Below are experts of layer 5 (counted from 0) of a mixture-of-experts language model. Rows are named router (the router's row for the expert), up (a neuron's input weights, with its number) and show model dimensions 256-383. Each number is 128 + 24 x the weight over its row's rms, rounded and kept within 0 to 255. Numbers have three digits each.
After each expert's rows: a language model's description of what the expert responds to. This comes from a sample of Wikipedia text that the model never trained on.

# expert 16
router:154148123174094176099089139159146142097120124156153147186113130131151139135165136124112072124101130126123160152124119078124124146123108166124114114118100139104143128110144140121163162144171128160117103123142112129115107111132123131131151142102073145120137106123110125090137177126074126126155172103150134145106127134134123120119136157132142128108113118101120150093067149146157085095145
up1:137118087153110107131140181148094153108103138096151139105090122136140154191110127102108131128141119141176131125096143104107128135185061135109149131105148176134127135120105138091113087151137153154115145137155115140170111112122161154149137177132132130110146137102161133154125135120149114131147166125106120134130109124144160136136134092125109093155124132109108151135133118107174119111102
up2:111168119116124117134125147135097149120125113191093076073125153121125102168135127177158135166119125159146127122139160125096157105133161096071154125061134122125109160123160115197108140120135137107122132089151104120102099126160158169127137098116091141163162128118126122088139114120105077160145149102122099116117126093137120149106117143103132119185138117139108119101123114100138130105153
up3:093094123096160165134148101144150138166133129094125102168125141125169112140130164121133132144088173132156098153104118173163166097140098154122156121116129131112083084149139127118128130100132105169115151155154140086152095133104117140139146168135162146111131126138101135147130128156105135071147167110145112114144126104119180152102118090161092138112139145093140110140122122117067100114166
up4:100132150090160153169126141151149156139144107159176134145078131152095116141130131065125131101096114155144116123128152119114131132095120157104153112096122157116124141126136175149088125118143160112130144116077083141103125148148172160131167140120080153157136153095087125137115129108153118090109150099140109144113100135122143132101099151124166150110153127162146120121129138088152121094114
up5:131155102124123114142141104142142082094075129101146146169177144123126135108114151126115127119093179132105152133192168131144117139124127145122119137111103113125117139115149132087104112145115142160086083097111141133141133131147159149129105148154165116124140130133124135155097145137134102139134151170090092106146115126122176102153114142156125148140161124097112161151123162143166109098149
up6:151112072093119171125128132142151118136125148145157113111121155157117121137145135117154077106184148169131158140164107107146142162142106107134157136124138113103118110104161108121098132118139154104142087175127095068141107129177071159137135118147145069110108136102116134146115129124106131139144123165126149136136142123098141126101116154088142147148103134107126088145124107130126115092122
up7:159131148146132105099113143108108114097128101146146123095143139167155061115133085098164137169129103084133151166118133097147109157147095140123120158133115148123116129201111148158109131153140146140093131135157135122107088157135164123117147104060142079094125106116127142141155106116152098171091143098114143128127125198068163134124137121107153113117145093108105119115121150145144145127122
up8:139138150113108144139128117118143143130143156123141144148108181143105142154134120139160140141109121120143123124120105097190124129161126116135105146155153171111123105104131144144147114104120118134099117146151176123130083122142093190149117156149130103107100089152161132090111123145133126108126125091082132116120139140145116107131106137122151155124107147118123162130118172130145116082131
up9:137106099122153156089095082134173131097120153169146136165139125145168107120103141174121146137098120148138186130125110164122118130122128125129156142096127135097153127110147124103099134180150113153195090126131129132158084108152094152179103173145087133102115131132168167141087161127146161126135123172144131130081119164136124121116096131145169099136113135118120122103103139123135123137128
up10:134105126141108183131121140188123141177108076106134126154104137126155123145119113133130155117141133089135106116142119130113124093097125144103157096158165114117118126150124121100147159145158071128136153114132100157180128160102136124115132100160151125147102139115106139124083112135110135093076139132128181199151113131191095118133146136153154107160164134089107121120107124123113149126122
up11:151121117143105175136095148131127146104111127126149141124118167134126132137157128124152075135143139086128122108152185132111123167138146166169134114133144101103146165118129139145130104143146121162101124132121123147134130148056110152088122101111103127117115132123144080078118118098161118144165167152110127148144172120127132102129150181132155150069120160115123117152143114103181144131150
up12:137116126149102130085119165122115171139153118094091151133162112119149132131135131131132114118134102119109088157130109142128148126149121118150154163132097158105134168120179100104151107137107187134117054101144179126140137149131140129168121182120158119103128117122131154151169191128129154112102142131150128186130130153125119155116178164095135130127130100105175110122106143085147094151108
up13:127114125163128171112118161113103128173127095160091151097131158129125124135102133134102096118134107082144104116132096095120119145129118103150102133087120153135150154109133142136109112100127137114101097137120136151134119161136155128120103107170109090144154103161102159092133119141097128118150157094141113181154091127114139092160119098167144133158161170137081146085126139121161090116122
up14:140114150126139124098097143140135116125114145171160166175167144165141093158137139159098143139111146099137112142084131107114125150144175165123117110120096146108143184109126153175095151107148102118164112153168135127116100109080109125157163084148119092137137143117121122145152167152106156111131159117116093086065159154115079126133119171154144082121168126089142163099177162147124105145106
up15:119147123163153150128104160149151095101128097124154165110139156108082122122104136135142112098098121150112129129100115143178112179139142171151147111126131138144147141130137163098129106143152122158098110152098123141120095180113146126095126119073072111099117109159163159060091128147130123180124112162123142147139122159147137111169159108117102146149118102108151103085116136132148091108133
up16:161127088166138131100096106081080129075083082113140124145130122209140127128144147112118137156127138098118120126135120104137163138160156153124092146114156141119099113135115128126111126127136174150142075124115129132121173132140160113132098128121146143159138102140106112122101155188146140160102148116135122112126118096143127144154151158147154145138117116131141128162153137168194154100144
up17:129147126145115145095130171121183136108114127120124117154149163146135091131147159139145116152144153143148100100118103109130104146155116150113089135144137134130146148160152184110114124186153153124082148145138182181107114114151119096146101118109126132110119131083128085151143133135101162144130153134124093105135107111127190129139106143165159102135122090136106155120148114141143107111097
up18:153147103140142126107122117150140135074147133101147110106166106088146152135187134119121124151144128146120129180160129108117150157144139137125122079142144127096127164151154129089151139107124103154127132101124124125155186132119158132194119168119110142095129100146152194114127124167126126132127117161161095120132124110139139131114083126118141132160140097092150104131135144147125141165095
up19:110135141146129193096093175105109118172142094100114141118109108100144098161108113130130094123188116136146135132120113108097119140187136121119130130165082148134118123115137180115096157081157122167102147102137161109120112127119125132138132114113140124109111148077108133108144135161142116109115152116131118134146145126117121130089171123132122127109127129169179137103101129123102111124114
up20:150135069132114149115121142132137153089121139116103143143089086150104118148134131129160110098126173136082143125103100116124149142129152118136116111149122113122128175115125153137177152112091113122128111144125113135069139157150128152155136094149145088150185089085132096159158101128099133164105149170086137114131121128136099162148151143117139139124079091143113159086093127145145118123120
What it handles: Hyphens inside compounds like full-time, right-wing, semi-finals, plus line-initial list dashes, slashes and === heading markers.

# expert 12
router:141176122145165148096107132083089140118141128120151153106132135128128159138157135111113126106115140134131109166147105117122147160099077123135110093119126127136149131109133142111152158115109159159136137174150159172117125154148153131140158096133142123057172099124126122119098145127100146146134157103130136136109097155168117132113122109104118136144117108128133147120096170130119067107135
up1:110123110139145104113074105139138104094139150136148143129161117141156131109163152096143118145173184126118146117098115130093139149099147148116092119127106141128135107116134097168164129163120107172121111081144161126144145078153160117129124094117150107132087113101115131137094147134082136120114176112140107124089095123108170114115102149148137112123116124137059092143120070178141124112123
up2:121109111123145110111141122144112081146107126157127137159152142143093109105128113092135101135136130116121112129147164092126122158095155155149123140136162122099209128140119128145114158129122103148125124113153100116121136104114143139133114131108126110131118084103127115130147105124161170135146130183134097085120152113180119167112144141150126152140101136154124170108088161148152120163123
up3:139133100149132089106120109128154075120131147185130162119114130160114158072157125149165093091158102147143130162110099104115134106111129139148127085153131118196148104065154186157138151134134139143117118134092145128143119094149087161143151123136113129150172156131146163129122122111151106127136142113115106116093117133161130131139133120120097122139111121169135118137129106133130106116117
up4:179100115199116091139093110126125173105101134110133159140088132135121106120177121138117143123128111103120135194144104119147103157126105122125128146161170121176177133141141125135120133158170087124127140158120101121065148098181106140118141140127141105130163199145105118142138138151154138137118150136110137072126136118136136156123139115075154127159166116147096132141117108146099110074109
up5:104135119145134146131125151092083134079150148114171154109171128108156145094109117134145153134113159126123133138114137118120108100154106146091130122141126141161123171108132099147129157127167126166152146168150082124120093140159109080167143139133127134101161179126093139154108127133171115121177146130126085138161140120130166136181100068115116160168128134132142158114124113114128145106113
up6:164159132122163136125121098126123107159148158084137110102174146141114154113108134111082131166135148140082164094144153114095086088103102108133173126142191113135141135135083118130133188177120103160105141123158129112121130151120114117153151140176104160099119112125129093143095138140092120136112117126159124130117099151139141130152091178116120132145136109129179123148119054154123129120105
up7:140132173172119121120066115069114101122152175105153144120120144104137132141132121139127124126107098129140144077110140124159141140126099190127165137163137142136104099129112152129191116120115129095099150122113148153160127128111122124141136103135141124109165107089139174131109174077076125173163095136135153171145081159133128110133061109126176116145150142144123143112106162131120097209146
up8:129114130117146165116121117135122122121130156140112127108123121128143110147100115115127096124139165110133138098084118139122152108126127122098118145119162157111157151110142093136162150129152185119117161128109092145090114098130171115111153119160128140156148112136095135095110122108152121126145158139113103115145123093163117094151097117117103164116145099141142121137181138148083149102070
up9:150132153161160164122133131137109139162106168118154153103153147124132115155125114111117123138145097103146123129067138101110067172115150082128122095099124120122069102145147123158120124135137148148084110124129133106173154117106137146091091129152186128103140140137148159134111101098128140165136156097111139141072106158107068154115106171119093141118137078097065146124130116143151128138142
up10:106107135167148139120092175145105105139130110152140159118169138126124127061148118111072103128165162142151089125141101139156140158102113132126154158121094095105141136150136126154130076140120127147137129185090118128084103139124072097142094163136148120140113112138153122122132143134141163118146139150167151123153111113127149126117085130167149116117099153094119113132103134156133128100159
up11:077129106121161150096122102102150138124138132121132135168142140162114117141117096109119123103095158080081120113112090171119176141129121134136106153133135143083130103154145122077112130132132125171159151136137134180091083072127130135156100115146116138127128103105085144101145113063108108134126143097116171154157155131145129119073093145132136130135141088143147109147129120160105119102126
up12:125149115164132107081160186088089106132072187139059105171097122165088143091132140065148173139119149105119146101145139109108134099148142127102137119095112111113116145136153125122142175128136131094156091084120128136151122164148134155098110158130103125149131116125134160152082163176147110109101118115160123091100106127129152123112129080122162148130142086116110156109189113143177102133144
up13:102105126125169111147129138106079126109076178127096129096093154123129127112166137083110164117132127136134128108146169147151136131121114115154150156130121126142119144121154145102125107096089170174164168118115121141117119107125121144154140129144104149129116136091090108090105131196158132141130131112146136082117103099095163131102122129114092136175160103134121137152112148189165106126122
up14:183146107148125093129093139116111092142151142110108103085137099126077145157178129131125112084112124118160076115111141152083112156116102114111140092089142139110137144106116172111138167098156148145118138153167187110129120148158131147078181142081145128120132124117052115178090112121138138143127160120154126108105118100150101146129103100107174113154126120120152173124129162160161177111118
up15:146118140140150118141095113144090137122144176099158104142135126138160097105150121129151123159133153108132111145100108099111162134136139115179129181089132114164116119140125074121113139142107131149156096125113151138107144115137131181130158089152110095151168152075129136119111186164136143127096197087145144103176081126123137126132119096135139141169118151150125096135142130125115146187134
up16:127174135105153112118139113167115112132141136159181134123107150119094083127089123164131126118115150153121097172128142108114146115160113116132085090112124163148186141101100098099137108090136138139086168150152153068141157146133110134111164155113112141132126135109091131125097125071095107094112095127087141175128175125107142072116117138151114113133080145123078150111102130120136121123157
up17:133183148104143135154142150152149176179121142110103113095115091077116123159185127135180108146101156170140178146117107147116109108111132147107098138135124158092103113119151104152149128142175126155146076124156112167140117143132165099108172127115118110117138145149081153087126148160130091128166107095100117145153097143129127126116148120071093121125105081101120114133117147111185080095137
up18:111129175072133104125125136156121104103124152105140147121105144133161146162129110125127147114144136125125079129141142101120106123088142195119102091142138129152136124188125093120133098143098106148130124121150126107092127115099119146107098140145134124108160115098112128158162114125154079092127137150178170144158141166095135095110123135114133133102136107159091155135108138149095143135131
up19:165101098116125159123122126121125135120110158100168132149082139145163101141102172147083132146143113170111102126103173104113145162122100126095118134155090136124084102114153158156127142111133129139143083103134163093158115127067108160152097141162135139139123134113137125130113106142077135167166172172157133153116111115138125087130124115119113139114098129108114115153123131130136082095138
up20:128157078173141104085130120139165135077126118118133139110095126100111104124090119082090164128117135099187120134129123121118140111110124127145140137164118162130130112158125119097133108162126151133138127149145132063161150141147120109089106119139112134126136091144118114113119100137126096199131118128127143137172115104127159134118162107152122134116157140136119101128108150135139127162110
What it handles: Inner and final word pieces forming adjectives or derived words, such as able, ive, ous, il in unavailable, expensive.

# expert 21
router:129110152121107138121105129131128131140117152131133135145133140128110128147147063111144084189098154147153150134146132107137075096102109126153076146180092186106198131134097125129146136141139150131124102151082091161145146128176124116171168134088095128116126096141114116155119163138125115136131130139143154117100142160143139165123130130121088118119119131131099159100139156117142131114170
up1:135157140092128140131114132146164135141130190116144172134113121152111071145114130113142163136147144139115177113113135133097124102151105129150109147157145132092122152150106128171124118136067131135171164115170129113134152134150118137129103122090108118158138113111091092109164148144124089079166105140092143135123168142116173131150130143151144129114093108155124168102135106150166129110137
up2:154133100135123126077136155111131135161161096131067143122124114139089116119138123117124093166164123091131127105116162146150114101150170131097139143135136181112158158128151120159141115167134124113087130131140146108145100133134140096084137108125110151099134127130105094126142128142137114140160089099143113147106156111158097174152171107119179092180123119164123139123134156118149145113175
up3:137135154170150111128159099117110150103138124119062127118129101164116126134096126105145110151115119137121149155120151110128106141075095140115115140117116161130128137143149128078172127162148132128140133173148084136127106125125114142137119125112126125099108134086155140163137170128135116159145174143117090100156157122165152113104157165150109143114099130109119121128120164081094126124120
up4:139163132104125112143170103139145099146116165098136128087145155075086164148124132113108107098119181134172142151124115115139127158122147130125124128080114108119115174110095122153135142142146167158127116151137100124143105106113113111146156122129116111098146117122097131156131159123140132122136099107138123130149099123092128106127159103106104128167101149082111155143142123119179076129115
up5:103138125094107132142129127127137152121112149128115144160095158117109123109113137110160118139117152132162124126135104127119108122125128088127123093097104115149153122139140076160112160154140151134160139136123123097109144165120132153095141135136157159130137104099127096132105187150151140146088121131106183083120118139140088124106138117081126161151100088124131121072101149130134158110089
up6:127130166123100127120106127079108125110130146115102107125140129103126139124183154133102114177173154098162089096178133107110106125128139108132098154137141135114102136119159103131124116069123128157153114110099116129087092163158082126102169107139160128168160126060113121146110131084114107131108141109146156123131167162128163114141138119123085147131148153070148138141127142113150119117126
up7:102133145128142105133131097147124094161119118096130124124145127103106152117119139093142091109157153137149159184103137150136091085115106148135116151115160152178131137163123163150138130096105124132082128192105142123121125170137135108160181125145115108139100067153125098100122117164170085091144109099107186151113144128164118095122138131098128151121124137129145164107143151157127137137136
up8:137125153145108123141147122175139096080137161109156110137115118094098098120153151123148148139116153122118186159147133144143178167144121151145122169103136096132140114133137182107129143133102136086127140123170115156162148152120092109128130140134139151109110142123124121137137169172120178105116099109172123168114089111100113142104111120157117146123117088126129127114123116093146144145122
up9:127116093138119124127168150111100139106136167092134132112119107161119169128124126128096125138095131171094165125102113119131088131084162131123114171142145118130138169067154154117079137144148157132165138148108140125106097143144137137090151094146127113115140111114138156091156127135151153117122158131121122123142136071145108130183114128134175122124118113102122104109111150122102139119120
up10:178126111149122161072134151121124131157158141102157131123126117105143107104114106092105181114162166119110104127130131122102141122133107126123126138129181151103110122142113103157151114124097139171130112121147128115130110148149115126187125100131101088130166161119149135181144118160102154137108094106148187161098111113115154107111147136117152142101146153147097141141115137138151105141179
up11:086142147116138113131107139125116167156110130138143107152140106104124093142073139120164158125113111148138155147126101138148128143108160136113112153143146077118120089142129106094150135144153134135153163115168145105111119153125099107146194124166090125122146107133130078098153126143162112104125110095109166117117091127119128156101140148108100145161115136183184137117146169094120090138122
up12:133148130135113126091145130130157102152088132134149107122111082121134107129131134147098099148107092126145162125132130114136100138130114109150132174141177105147089145132114167109119139104152140142099094141159131141130149168183161133130126115102131176111153134106119169113145137105153127131175208132146133081100161159120151129137128138116107120135156102123135143131094098104116105110141
up13:110094122164112164156129114144095113138143173111071152092092155129098140078154092116139095158124143143070119153112149151166141143140104126097113112088141093120122100115115123144130131101151122154096123150109124169143139149131129128125116074140083104167110147082168113120140127099156067153182116150135125083125135182133134124106142122120124128138110103168123117146120111118132113163146
up14:136172154132105120089168127121142091134106112120127162142103170127145116151126118114120140128138136142164136106142130127163162097147124175138127110120119117132133112190121150150122148168131159177136155123075118189135080121100148178102089118133107161102124144150142161163103124115131119132158124098173151123102154136153127108160148137106115111133146121117137152116137125081108115034143
up15:174154125171134147093101155164140143135116161119107154129175132139148147124141157122117146121091133137123116102101145169110130107127118165170155158098139052148106129157140134128082135117112115189077158143120112133136126132104113120116144152140109122122111083158127150195121148118152093109147093106066152162110148137148123111087136158123115130135121134160152149104117147123116135128106
up16:120135122174118149121140130144105104089154153147150127165124084132123152136128119077126189109177113089148123141193124114143108127133113151080124116151170159139129160093163099147152117107144129120144154132120134143118133110124132175106167109120146123135152087163125158137106135111157122125135127124151145109143133185123135062130141121099172130078123174141130124096161087151138110130115
up17:145192116146106133090096138144096113116113122133140125160106109125131135175134147121134095111080172148136131155165151090138161101150097107104108142202102148068169158149138091141126104140163124120119137149124156097145122142120118130126154073149149130113163107115128105139098104126123119120101092127141122118091100145114126185123156147124118121132116108184106146184154159163090126101194
up18:106106118128142135113127132127140113111129126114094154078140137140131151161137124114158149150129114154134122120144092096103116106115098149158116145126149118130138114160105103100101179131181151107104133153119134162121162125169177161106140118137137138118119096122145131143153120133135113132134131094083161113109175147153154117191161147116143115168129152150154153095133174128115123100126
up19:094138128100125131134131163114144141084121103108161120103109152095132159115139101094091114162093141133159128120139141124136078097149123141113136129153129121103179145120108160158137128139158143123092152101107138089151113123118130118139097099108136160161073104145132129146123157179160109130144120125143152093096163154115095156133148136126143132135097167128132133123173163125161154115132
up20:141133124110162153117124144122170141125136065128111116146109098071067110122145132112132147145097134150128181099144133143173150113144083168129150154156130103091105130133115123097175114145136125175147120130139112134119133131102102129159107150119105117148134145149080082108103122092127129154160133107153152128119120125101105151118148159156129130114084111128078100116080141156116096147099
What it handles: Verbs after "was/It was" in album, song, film articles, such as released, published, appeared, plus director names and titles.

# expert 26
router:141144134147117158092122112130077192129121121098145118127113126138135175154123101111188091121104139128135107164163118104123137168142094129140131139110119162089139125087124130116160133153136116144095136118079155155149149116110146168136126096109143146098140110128073140167113126117136086127132156092144100184115086199162129135135134126097113113145121126098134135123089191157109107114136
up1:130135099192126117143159128116158117126160102089101104115138164090149153125162136101131134139089109107127116168181116132138135129135108115154112149107137158111109162159168132151133114127125129166115150112202096129105154122120129129085124050092161073113134146135112106085160141096115093130162148153127153142130075104134087120133147176095115119137148147138120181118068159097127056138116
up2:148138134136137102097136157106139148136100135109076119152155118160155121125177139133130109117115130098108154161170131129102130141159132104123126104110142119127137125099100150144153135157108077136113114128153159168150127161152127099175109085132135135145169167144131109132053140107117137106125118161104136139130095139139146147116160160114135117143106121119074093139118126152156132153115
up3:115147096155082183123122129099124119122153109151129146153115112140115080109122098124178137108150126170113127120123130126106123149129118140118143160140077124120150136197138131123120114131151079114117155138086120108133142141130102141141107116138134105149121115152126188123127117110098116143150154146132084158101148128116108142093106151164167126125169097118134122085131126097169121118137
up4:130119145141145110136182108133092134128162115118128145142134094105163195149131154103139166092098133126067151114106133176165132132112145160167118180116174074107106101116145126139110130098118143147133101138132161147133141135109085138143107140107141169088129114184126100092127143108140130125158142099110109131152131140121111119129122119093139162149125177126137159110115138142108085127151
up5:119102106117119112116166156123140079154137126119114144104135133131126144147130156133109103102133118126116119098099136155109154143143120173122131180080093136080135130130120130142130130092113115140101145135118147179140110080091114109118117180090138119171116100131118153123153151090123087135085142107145144099111110096159135159131130143153141123094142121113127099151087131089185102115131
up6:169129133126132123154170130097092147133091167150089093097133141100114124101135165103136122121111153141176121136141130100104099126108136104134100105168168118135157144073068159164155132148152134101147170123161103109122164135166136122129152105075126115110147145119086082125137090155127108135119150154104129176105146103109161101110087130102138104148102134115119144118129132165085123132080
up7:119159128143129150092128126119164108132137178085141109140114098100142147114178116132127121129124130175091096113098096139170169174168145162111098175108135119150090131138086141100157105114119138123067149145131124127139111086176150123186090149131142146123147148094088097137153147137129107126130127154113151160150145114131119152122137158159103122135113147115137108105107157088116162126129
up8:094139153144113132132129076109135112125163123151153133119149122138142158164140116120165116129138131079140131125124108119135145130126093115105101117088146114143072137130129093126109115112159135122095166121101155097167109145149144171119132102111146130150130100137130123124171111150131150117079174109190109147136158137108110113147066136175132141123084097095174165108103110164143098140081
up9:121152132128074167131122149156084128114134115105169113152105104113103100121115070172159105135111135140097118099097139122094146151146089187108132115092154135107126159106140124118129130108129101114121147136142107141166052128139111111123139154075179142125137128095086110105147106121135118150146109159168097128050154188120103113119116154136119107122113110082133104141113115126145150154103
up10:129119135127184120160129138125123123150110104101120115152153130117133128169114120104121176104102132115104165085064116151138071132137141121159109193116166091102089106132124138131126153154112088154096085150146113157091117118097136109100119080195129089132142091167140138110129115128113127121168130104142128167128127103135113156107151116107101145160116121099134133149125134118115095112105
up11:128112174142133132057151104153171130119170129098082123123129147141121137177117124114135107101163133100144129144115081176110139145146121183121175140163122162091122120105120085157145133147130111101127093124167151131177151124107136140152107106129134111135159112124096148121160137146133115128164142123136126111131142092137132120128087129123155109135110100131140164092109182127117080130105
up12:153146145145086154124108161139106103159124145107137123157096144145187091130086154114147102092121126139138179124113142125090123078149063131135181149117137148168128138146126119117127163131095098195105173115122100112108125154103121141131167133120171135124146144138106159141160102120110095133103205088144140162156121127150095139131131119102135146169098153104155138151132130134124158124089
up13:136107141140159142145131126144132137092135111174070144081158140146180127096146118095117132134088144139162110095116094143084123126139115146136120123121116144115147097148097096103167135151118110148120155061133138109107106102141130125149143163100107095112191128149124160155067157083139102150152188113168126120099122095107137165130073119144100149147159132153138089135109170100149099143165
up14:148114084141112171102155137131150129124166146100134109108126162136092104135085107111122161169149132127110111151124117122157129133122109071121136101105114123143126185169125130113142171149120115113094112138162166120120134118153131194124110163107099162085161100122110142124130116122095089107142092126120132138086117154134174166125129167119124109091157115169140137175141174096152134113130
up15:072114150128153086124154087156138142160115158106115114141159109130107121131135133157139118120117135137177153138122150156170140131179168120131041126125076108141151134111134106154121108149108143109122139139151154126144132190134162152109117121141142176109167102161106074093119118182127096081200163144139130144129126084116118103145120127081148159165105122122125111134142153138154130085117
up16:151132155104160161107101144151129168158121171157105122122149138142154177115146121125148125106099159095075142104128145127111113144129137138088131086069143135098147122119157148178129091136140090120162140135153099144111122138130114145146134106131141099154115116116110108168099109056116123161122123111129123158079096179141146124126158151169129116165120114126139129120113119146145131133132
up17:148137140101084096151107085146116092138151170132142136104148123155135170148141124153094139139080133130134124145128174135123121148067098127131166169108159138152117098135179089155087181149145087131113115125099124173126174120088122114094098083147184168114131101155136108139125102155138168105132139147126093114077119135135115126144150125119140114136105159158143103102112139146111110114134
up18:141115128135123145137125123112158194195129126131153111116080130143118100094092151090170114150136153128132123157105148134113130154104076108107115139131123175105179151128127107185127099119134152156113154156129108128100131152172159161149143126137116126149124117141087060131087130135126135127117135098093126123188150140151147122156145148119074131121129147132138119179135135102130107135141
up19:104112159115134123126097107136102149137067140125125111132152142139137105139102166134105127122110102140167130131125102107153129143144094142158109078131097105133148074126101140150094141127107140203116136105108123127104114108118150162145130148137143070084108113125124132117127170119092097116109169132128113101139148162107149162128136137078120078101158137072107142123125169162108122137122
up20:154138116110141105091134146114149115126130089137127157130136194126113152158154110105130114102113148119118148121114112121147152140114099125089162153108128170092148130129153134091096138132123176117145132120092110165148109120097116117101128132104088112130100117132154148119117139185148122091122141107120110112155125125113128117139101116138092152155144134109109145119098116148135136105167
What it handles: Single letters and short pieces after apostrophes, hyphens or accents in French, Irish, Arabic names, such as O'Dowd, l'écrit, plural -s.

# expert 15
router:140149130150153099122129151120119143118102177148152157118139169140141124159094113077096071174111168150124131146135179112148136159093134142104127107105098164126112140145103188093128127132173163152111170150121101156140118115148149115165150143092076123106135094138071143126117153105139143139141134108130145161085112132148157133122099142126131141161133135152129201102081157116088125118181
up1:120127144114086109141118109106059144132110130115148078114158099162166162125133149066116136125078204135168145153131112135125099149119117133127132114121131118150129133088114124113099120157093147111151136166140095123129104119137103127148135139131084150146159141065093115129098149124163130123129134114178110120112094105159122128155151111100116145105153104146113148119113123086083138144095
up2:116159149121138098097111130116113162147140097160121115114118186141132161157138138106118133121105151096154122117153132133111126131117110142141110119103157110094113122118103140088152166171131148121152153150173136164146115106121094105148127102138204103070124116120106116128129124133135095066142096134125177192099127167127117173167134163115095128151150110131153159132114101128118123080097
up3:165096143164088166146151163153113085153140114161137113120168146110191091129123124145085072176109173096105122115145157095143108129118145106153138111160147143122118170149105125160075130165096133121115119097100142165141126136145135120113119117154120105137121123151129112083091157132142121136091144109155109120131133118160113116162131118178135140095119145142112133116119118114107157105139
up4:124101153147174153117109126145157098150098150171087106150168130135111137098122168111111124165104118087116148140138114127177147074147107073133198104140103115118111128095109115163106149112080135154124132104152135153128110156154124149123144154143166125111116112132179153106157120130146108142095119174076127123101109116167113152087119141135145157147108092124134098115118163148083110127140
up5:119148077137117136110128099148112130128159114130126125124109122139083137126131163130118133151126129102112101106132165136096133144074069109114133149118119143138103113129120117121137164134114136135110131162124154104189120132150099169151145129168167134115098092164111119176099135086083160113175144180116159129148108145104122135151150081138119121178138154178114163115084102151111122132155
up6:153124108096147142124152152133145106090154153110097117096148155101125113136127119128124132118135129125116068075135135160159114119152085172101075100126072146121132110141167154120124139102129173152179114126182131144113120133134109121125111126102184132131112141158143095118161146081107184162110129132158124150131117121109155140110152125139172077169117140127109138157125147128092090118139
up7:151128173156129119134146096099158154166139081137145066116141143090144066085078143176103096107099089125131117106138149106185136124115137133118109132133107177119163136105114122115116115165132129126173104154145126168124145165127096099105100126167142129145129110122094120141127138150141130152115108116144176140139123143135146137107122135179134104100109103169140152131134161137138147093153
up8:113124132167139143104159138142103133119145119097132139138087092127173100158152117097132139138157125142106132144121114123183101148108152136138123143108114126086129160146082166074107112073102145130157136131112134130168114112143125156110127183117119125090134093109123149160142103105123127109115129094109084126122146117124110167140141146105127150125136135153119116087151140166086101110146
up9:141144108137157115116177154153170091152110103162118135113158119129116085148174158109098120110111182086152127127090159132118102093086134120093111119117121148139094141126145118135082083117114127161117133113154128170109143108096119113136150125098128139135105142168091135177157132166162110135138129110116150156117125096126109144133160138159146152138144129171110121157121132110103124127114
up10:079154109128150110077130152105130101111143126120116139138030135126132132110128142115122135090106116178127141139113116131139138130181121118126098131151133116140168158150114143112150111143138136141165129092096153137149112126103107119104076146120180120115133139127115125115123178121146128135123117157157106153136115109144149083143104139098117126140119154134113146114123128115167093111129
up11:131150090127155105082098118144130097076125152119162138137152184138153142115097094132110125126130129179117139138092120138121115101130131102173101149099136132142147130119113128124113127147135151097115085098146145138159133121075137109141140109132147117145154182121122137114127125107152127119109167141167111139126120121145160110121104112175197142115136133130110127128085109153120118162122
up12:090165131154146097099116209128137166133110161122141130130153114153124132131144113138144114125139112140147132123157157107124135130161136130164171102115126153126127152122122123110151167118179158097113123150155092145161163117149103158127128142157095143129119089122151138102089088126128125108136152144109121133138103072140166137152130096106148092112153177129143159117104091109098107131135
up13:098129152126132106126123156115129156180140121164101158103184122123117153142153154131137132128113108130158132147125099130166131107138148081098124151116100114094127182091103099153147120120095190138109156143121144088100117124113127124136097136159101165137101077091109118104138160118147109135140142122183164130115132129138135133140129153108177110115129162108109152136143138119116129090110
up14:127138146141138111114151124142112140156107117169129131138142119166138137154136079130120115113145152120134167145154108128090117153120169091153128112103155119110142142118139088075115096118124130124143162105173133172120122152118113152144155168137096146079140118163147152132103149155130114114100133151144129128153102099164110129132160134116129097169125159116121193160146118161153158141143
up15:123128140148147123179172123122094147149156160097134123128116172165119117132128151146101139098085131088151114134139116133113107117063135157162104123132102133120143093119094150116132137159143171143084123118180105114144110126125099155151119154157082118133107122105113127141136130145106125131117105071103088101165137107144078165168170163096138139163091130123140189085109111103109164139141
up16:147133131118107148121131190143101111115123123137140138150137155100147169110141149141118156103141126154113105187130189158140117123070118149079149128129103179108126142145138164172122092097105129100179089141127148157101137116128146146133143114135123101141117108134100093112136114118103098111164119113099097132130120190113145145101112152121148131131123156142113110149145153147145127083142
up17:135137128128161149170131135167116106127153145172139180110086114114150116147148117120102097144134153089132127138146104128089133172168102122079170141144128109100139095133108134075138165140101100139131136142141117192127162129110106160150118160144115138160143115132080104128121116130153155143103103125148106152086097115108152120149133108163124150141081168127151151094101135154109140119165
up18:123143135141123161128078168137167133103131114148121113131102163110183099175150143088140132110121141142166140150066175076117118134164173104152158135144136104111159133087098160161101140088104151112172107134162156124106123125084131164112135108105148132156115123174130150112141115151112086126138174068141157135113102137149082154157080144139156136076130139085140168148099139121121086093129
up19:144107137152136099143114098116147127128112131114116099186124126103075129133113089145143124108120130142086149151143120114121106186117106147090148082143140093114108110158086142162128121110133161119161125158157122086141126139124131113118119121092107099097127085138156144141113084121116148091167144103083144116140076127138130134128122158151106115139102123140127135167140148105132143130115
up20:111139115089138141101123138180153133106099126103125091115140148155138103147131100109130108107118124161095132125107108100137100133085132117134151122142151100144156124156122143151142097131180139149151126102071162117141112120151140104119111127119137107118134111105135101138121095078093147125099147140111166157143100118144167160130117128099136129149085086151143110135148070127163093141130
What it handles: Field names at line starts after dashes, pipes or "==" in infoboxes and tables, such as Total, Born, Date, Venue, Notes.